{"num_hidden_layers": 16, "hidden_size": 128, "n_experts": 128, "experts_per_token": 2, "d_expert": 128, "d_shared_expert": 0, "hidden_act": "squared_relu", "moe_layers": [1, 3, 5, 7, 9, 11, 13, 15], "router_score": "sigmoid", "normalize_top_k": true, "routed_scale": 1.41, "balance_loss": 0.000191, "balance_bias": true, "init_std_router": 0.0243, "lr_router": 0.002, "vocab_size": 4655, "norm": "rmsnorm", "norm_eps": 1e-05, "tie_word_embeddings": "early", "optimizer": "adam_atan2", "learning_rate": 0.0015, "beta1": 0.9, "beta2": 0.99, "max_grad_norm": 1.0, "batch_tokens": [32768, 65536], "max_seq_len": 1024, "train_tokens": 353900000, "max_steps": 7512, "dataset": "wikipedia_en"}
Below are experts of layer 3 (counted from 0) of a mixture-of-experts language model. Rows are named router (the router's row for the expert) and show model dimensions 0-127. Each number is 128 + 32 x the weight over its row's rms, rounded and kept within 0 to 255. Numbers have three digits each.
After each expert's rows: "mostly gets" lists some tokens that are sent to it at least half of the time. This comes from a sample of Wikipedia text that the model never trained on.

# expert 103
router:155123168164134114150083141083156148088154088110186057132159123169141111103207111101174139149072143165104189137137127089104135098114145145156200171129111149213147104076111125112089103153155156103119071133174098111112115177118126114162133124159150078127091082119124125151136141081150103133150115114153173093213176160125100122132141148129171147100091126181155125125182105060156148129139
mostly gets: "|", " also", " has", " such", " been", " have"

# expert 116
router:140085137152187139188108117114168063133170071082128123111132166198134089072166177131170117138098176138088133126121123148067132141112094077129134100087128097139184099118096144119135146155129149177098084117096165083149129160122137123080177145094112085167114111137159190093196108072107141134119167128133127128207125148141126157090071105119149186152095143162189094101144121086152137130111
mostly gets: " l", " d", " g", " D", "St", " Class"

# expert 102
router:146148226157173137138072150124127131121149082110201121130121130124105091108222137137147117151067117121149096088100164145088143117103130154167141135181119101155192136093179104157117150126100140173135045121128145087119148152106116146165116147087104122113033148153133154122200127034109110119079138118124150118170097111125142173115111081132136153102119158141094076126151083142132143132112
mostly gets: " Clade", "Personal", " Length", " Country", " Full", " From"

# expert 69
router:180069139071208189122034116080110158092121129096150101137134123167074080152178094120180161164120142133135159099148112149114141093088120117118182130142124110169184119077168111157119155120110126149152163107152121121151124127124141148146129166110151104126067124096123119117200098026093101137127125151133149075173114151172109084158105117110166174149134114174148110126156134119183134167095
mostly gets: " Conservative", " Labour", "mad", " ENG", " Sir", " Iran"

# expert 71
router:148146197113195139214103121090140148120121083103184118135113131168099075111161173152243144139117189136124110114157138157088154110127127151116133157134099099147193164145149080110118118148144174154129081137131150090142122181095111105148182170121121112156117124110125121145191195096109137119135104140152121140154113162106156137166122105102133149122119121186096078171198112145185166125188
mostly gets: " June", " April", " February", " December", " August", " September"

# expert 83
router:145139127117189128171094086125191114122138086111172105116163133147180115162178100085153142112149151073100123130088163100080139071112114134139134174117090136129181139174090076125137131132130150176105130102122117102145091170082109170099090169080146115093073127105127094112203093123141156130173123160155183116217124130138075129085110096071181119157073100187103114135140111098146109154164
mostly gets: " but", "ru", "th", "ec", " best", "ot"

# expert 99
router:182142199123151146120072085132137117136123118098190086118184129141105117132186159033147116112117173132117128086108211153095124141163158132183167158153140083136188114125159099128097098164105087133132126118124135095160132182072141110179113132134144122174106171157117127151178127147108128115132162139140137090184089145121077157160123091125107222123114113207105133118131140132156139184095
mostly gets: " opened", " taken", "anted", " prior", " listed", "medi"

# expert 113
router:149085153138182121163065117132183079167164105114159085138148147187109118132161104154189139161039141142117097103145158157072105113124134144148179152094158179147156126156117110149105132099132201152131101121116112094158137146135120168145200179138130138122100139123148124129204122078117108176136097135209145120138187204105092113140076119171137142149086143143167114097136115091140103153080
mostly gets: " are", " '", "(", " def", " sub", " *"

# expert 77
router:150131134146147096187063037117147103112082137122187088158140118144157113121166154150139154119052165109113181162131120124059121090098072114084146166147151151193139153153095067097124136128109177081151157151152090082139102123122119150120128202137103136146095145116133113137197089088153113165108144141158085133192135113150165074069111109123112134116104128210116104145153104102152138134139
mostly gets: "ato", "na", "ura", "ela", "ara", "ios"

# expert 100
router:206137196117178150160107148120133113142147117122210131168133137142157055108158083102141154090085150111110118149154155149097151125099093137113165111142124103112144153137107161140136122115107157162117115131162101038160104136105129151128108189068140117133079122101134111092232114136143136152146131173184156132138135160130125149170082080171155189096080124190150090101165124132176160162083
mostly gets: " for", " For", " Se", " Fort", "For", " Tre"

# expert 126
router:118080184106148100150074086123162098117121126112243115119191137158120077105214129132182111128104109146112147150104121155084136102110119113140136085080154128171192111064155121100095108132126147095179139089097132114150109150106085119096127170137114126160101145151090114136178064097146140108137139119214124112211101128162112140105104107181110143109153119119159102115137132120175156166176
mostly gets: ";", ");", " ;", "ograp"

# expert 67
router:170109141142197158197092108114175088124146074118149124176120133137165095072148149077191160117081129186163165104140151121112189119115124157138178105113137124216183122127127084109117159144084147179119130116143172106160077125153128130138182143125145134122070097155142142133147144085137111148142082162136123063158120161131121120148104068155123170125080125176148084173133131121140084190074
mostly gets: " ent", " ed", "h", " min", " dr", " ph"

# expert 109
router:156133182150237119159045129126118107143098105064200083129110111128090139038177147054192128129085139119151136104142117133103103095127134139135167139085165104178153124125090135106115122087108117114146116094127103141116167111127130136147135127153127155099076059113125102107156177086101104100116158108183111130169106096177131133154169123189146140148135159169136114116159134171199116123150
mostly gets: "|---|---|---|---|", "|---|---|---|---|---|", "|---|---|---|---|---|---|", "|---|---|---|", " Website", "ign"

# expert 72
router:199138185138206133147068038130133124129136090059175105193118099110092111150185158072118142125060139164107114075110133149123120132121141124133163106148138104144177136103148074136089124132139103137144168082165124108162092121117114145128138163112119128162078174122099116108169158106094101081119118154126143133147124184124111134110114070123153190116085103211131117115193184154149159124146
mostly gets: "av", "inc", "iv", "epend", "v", "im"

# expert 104
router:132140178139170151200097130095143081144112132095162108104143152147117081141134117072170134116065124152137157109143099198056153113114152139174123202100177092172174152156105086103145124142095125150138124120105140110160125146061087131083105158126138102124082116141095061112190103126168119109119124180141119098176114148185134124177129117135093138121109118187107131095179100057115151193169
mostly gets: " and", " or", "ent", " &", "ending", "urd"

# expert 106
router:198107178174222148191112120076169154094127091122184128149104128160107098113142148071156150134061155144096118121150167118043110122160086121142197134108116112145206143140128121085112118118163138150119142114105148113122128142119122142118158189141159126118091156087094125084209130089132123148158132160150124140174186135140125142084109102166144175146076119173139088141139069083136104128113
mostly gets: " pre", " c", " inter", " sup", " ass", " pres"

# expert 76
router:149090177120199112183098057076137094094166130093177135140130107161173092099174099153153151153104148118092093112166140169082127106115154157127116110100090150140152101127118109136085107153132161125132100123105067102149135160100092109161162201152118091128069112096156070103202119123091134141137150142138158124186129118138163128142140094127121188117094115254122138099144079117144109150151
mostly gets: " in", " during", " at", " until", " throughout", "In"

# expert 73
router:132120138110145089150111096096180122121170126096178115155123157146115102115188123102133096161083104105143155120093157155083151061077145115109144151093121102165188072077122130114109085132121161114122095082088114124132141185132135204117121139148145146139085098105106126129173118071155114120159128108157096139191106115137092103122114083161156128081108171252140100113145087169209168156145
mostly gets: " on", " with", "ted", "ized", "osed", "ified"

# expert 74
router:185139184143155161117085136119167091131109145083154151180133103136114120129185138080163176176088155098126103093102141151069131128115085133150175189120129112165230102142124112147116138100136161162114122119090113134150138111102134140097129188103103096175089155124108184114210119081122088161144108146153128081177123155118116131107137118116147211149126103148138090124211117098192099160144
mostly gets: " be", " serv", " wid", " tem", " pract", " pe"

# expert 108
router:213115155136234153129071101132172117063109064079213108123139112127085083125160121158156115108135128121127145108150151126076177107162118143117119095169139086122229117145154104132107116146091105099114112124098122110107115117091152144129144125134083120133096163139092125177206096053149121091107098174187136139191120122133133141146088128135116132121152111176153167147115147092139113127114
mostly gets: "History", " front", " example", "onst", " century", " occup"

# expert 81
router:119109200116130130165101124134099090172130112116191120131154153173157070078155151109170133127146186173121140122136166165088077055153130119125169150110104132202172173131170137110135102104088190148146134112118102132172148163112129182134124177098142071163067092128172096139210117111081122171122103110189125140179128167165084118140155100149138114130119144169148135147176132097147104182118
mostly gets: " Cup", " Championship", " rights", " Stadium", " medal", " School"

# expert 80
router:197128165117195161196042108148122127092098059060178112154193128125111123063164158105151141106120203143145141113087151157075191148103142132117197115155129132136175119090143098159117177118120116179140100141108111101159123147128144118171149170119171158146091157116139128160157136109140143115115082129184127099160096154138120110149133099098116138105098131185136145200166123123171145158106
mostly gets: " ev", " Ha", " er", " est", " Ra", " la"

# expert 96
router:135095152116147160171059135139170081134124090090235164129153142179111104099216129098157105168083135133151152148123167184079101085117107185149135148135156201122196107102141113097112112121163162139118116082091167099135073142071133106134142166127141164152086164122128128150196098135168153093112149161157117090186163146166077149133135118131141134101159103124139123138159129069128141140117
mostly gets: ");", ";", " ;", " →", "†", "′"

# expert 78
router:158149168090140109172053097124129091110221108085159139123137131169144090107170136085170107119088180163113158107144111130115149092088165126101108164124092162155184104120125095108106106095110183101143121135138111119141078152083143164152132174139071120185125078112153142149193111093159163159132104157158164135174107138155169074071100088139134109115124131221151114172181128108141101151102
mostly gets: "ino", "ica", " III", "ota", "ba", "ko"

# expert 123
router:139132130155200122164080137134146092125112132065184125147130118131098075102159161118202169154090126145080156074139176136094111094108168093134177176145120103213163172125154124077087116114109171155168117081151152076130145200111104146120109117155125139150090131105101108161177135097131126143126117154157155124167112149184147106091112129120132152117098094203128051156192155141115140131175
mostly gets: "ss", "enn", "emor", "eat", " ISBN", " ind"

# expert 75
router:189137194088220118125073073093132135136108109084153108143141158104143094146162127086153147161110137138092122056161138137084164140154180123131163148126159136181194088122137129166149129120138111147168102102132189055126099141119162142127132154170116124118047128120095113127172105119137138106101156156166111120176141170103149129138083108110107166152126105204169127091154199144179117149083
mostly gets: "cept", "at", " stat", "it", "formation", "ad"

# expert 93
router:158133171154178165125072110150193106058118109061196119158144149131096146070158145109160117160068164075130114086167139141101135046110064145139122183126137175141161152136093105117126141136093112150155107130152115125119152150125079146140162162147136129120130149129126141094190120099068090117123148172206136084181146111156122172121139133162140169106135137181175098152136113104166191136168
mostly gets: "|---|---|---|---|---|---|", "See", " Candidate", "–", "Scientific", "   "

# expert 66
router:185117184151213167132050162105155071103166117143175137141131102154103086106157119149204160157101132092139142085133140117109131117111098085141142095128128162163188142128100123103131122118115151155152100093166101031112097138102147087132136164111115114165104088108061142185164117068180131133093092128204134118136138105135111086124123117166169181129112122172157105149147153079159158143117
mostly gets: "^{", "\\", "{", " $", " US", " world"

# expert 114
router:112128155130134096171106105102196151156173123091197121107107094158139122097185158107147166163071209100116128130112175107055121102098165161106148144132166135141163081107154112158106147166121165177161146151116102080167170106130126147157170119131150122166084119123119143121204122090171086152138163124140134117212154158149090112125149103115154127089127104182178068169107099079099133133178
mostly gets: ")", " as", "\"", ").", "),", "\","

# expert 84
router:126100132102156121187048069135181111161181099111173106140152122100134144149195168135160154130113114136100131146134132179070131111120145102105113127104084130145201146116166075080113102117141115095143132161181089102151107132111152132138123188174091117147062097116129091135192102063153111133128123137215129111188155129174127089078121123096153163165108161190162130143160130138164105129171
mostly gets: "en", "ul", "el", "uan", "ن", "io"

# expert 119
router:148099155138208133193086151105185117080126136112156088136149081101177082106176129133177174089116094134119120084103093158060147084111155114147148115165132082154159091120127112134132139132076187129130108116111105048140080147115128143104173160085116127120069119077135142133216135088143123128141125171179115122181106161121128111108096098131139148137085110186167085117152074098170154109105
mostly gets: " St", " H", " W", " T", " Sc", " B"

# expert 64
router:123133160081139095146053088141126107139100108114182085138145139171156118140175188077172177095108143153131108086125175158097130090087116144092147164169069108141160150115153100119136116145112109152119147134112138126129115135089074144153095172117132092173098122111113139109206087090117103121104158139167156079181118157103080075196107097101115181061109081203147122135145152130183126161174
mostly gets: "ay", "ong", "ie", "oo", "oy", "ao"

# expert 94
router:132143147138178177156016127107133085114091065112165101159155122133134057087162149111172142088079152163119110096170122169128119128108114086082201102130119121176165122077143115143098103138145133192186140103098118040175116126130097149137094163117162137135094112103110164115181120105108082132109089147156123119162124172139107099164099126143151154144045132172176115107124124101150143122128
mostly gets: " Ch", " Cl", " del", "ñ", " Ju"

# expert 111
router:107140161102120108230083144085163111090157123118178113111156123138146087153176166108176104109092160162124142126105098105076158108102130129067148185128108111149191154111115102138129091093093133104124060166094112134142147125128130137101199179141111105191073098086119150132147143109157101121131148100199148130207203142165129129152116061116130127109119169166144083124150098115181138137102
mostly gets: "=", "ective", "aring", "aining", "aching", "uring"

# expert 95
router:133073139095213152204079108078146113146122104132151133160091121129081058126183123150134130119115162162116130139150105122084130130127136088132164105131126113149156115085147136069097087153082163161123099095122105086130103150099142156133151158114100105088073110076129164104201134080128097099117153171195126101163138191139165130115130104171183141087069127178134062085178106097149136145123
mostly gets: " S", " V", " R", " M", " K"

# expert 112
router:134071161158231163152034132140142108125134093119137104120131141145115084108156096100183143137117138097129153099104161103105126131115145115089134151155109133154170159113164103097126064126106113112123136102167165082176106116118123114175101176136152098155111123109098075117217116104104129083085127085147142132164129185131172108137094097136197224133095128203151150145144114093144156160148
mostly gets: " under", "é", "af", "az", "ij", "ó"

# expert 124
router:175125162129169056195058092105126077155172142086143089091096091139146115121170145108171132114126151178135135118135106149058100071114172093114135164135125134159165081121110092087109096117127141060152142138151128140139115116138086202138132151079120117122091106113123117118199144119136129145124165143162149096202118184089115139126107052137178140133081139223096112133165134129147115146129
mostly gets: "ap", "ank", "ip", "it", "ipp", "id"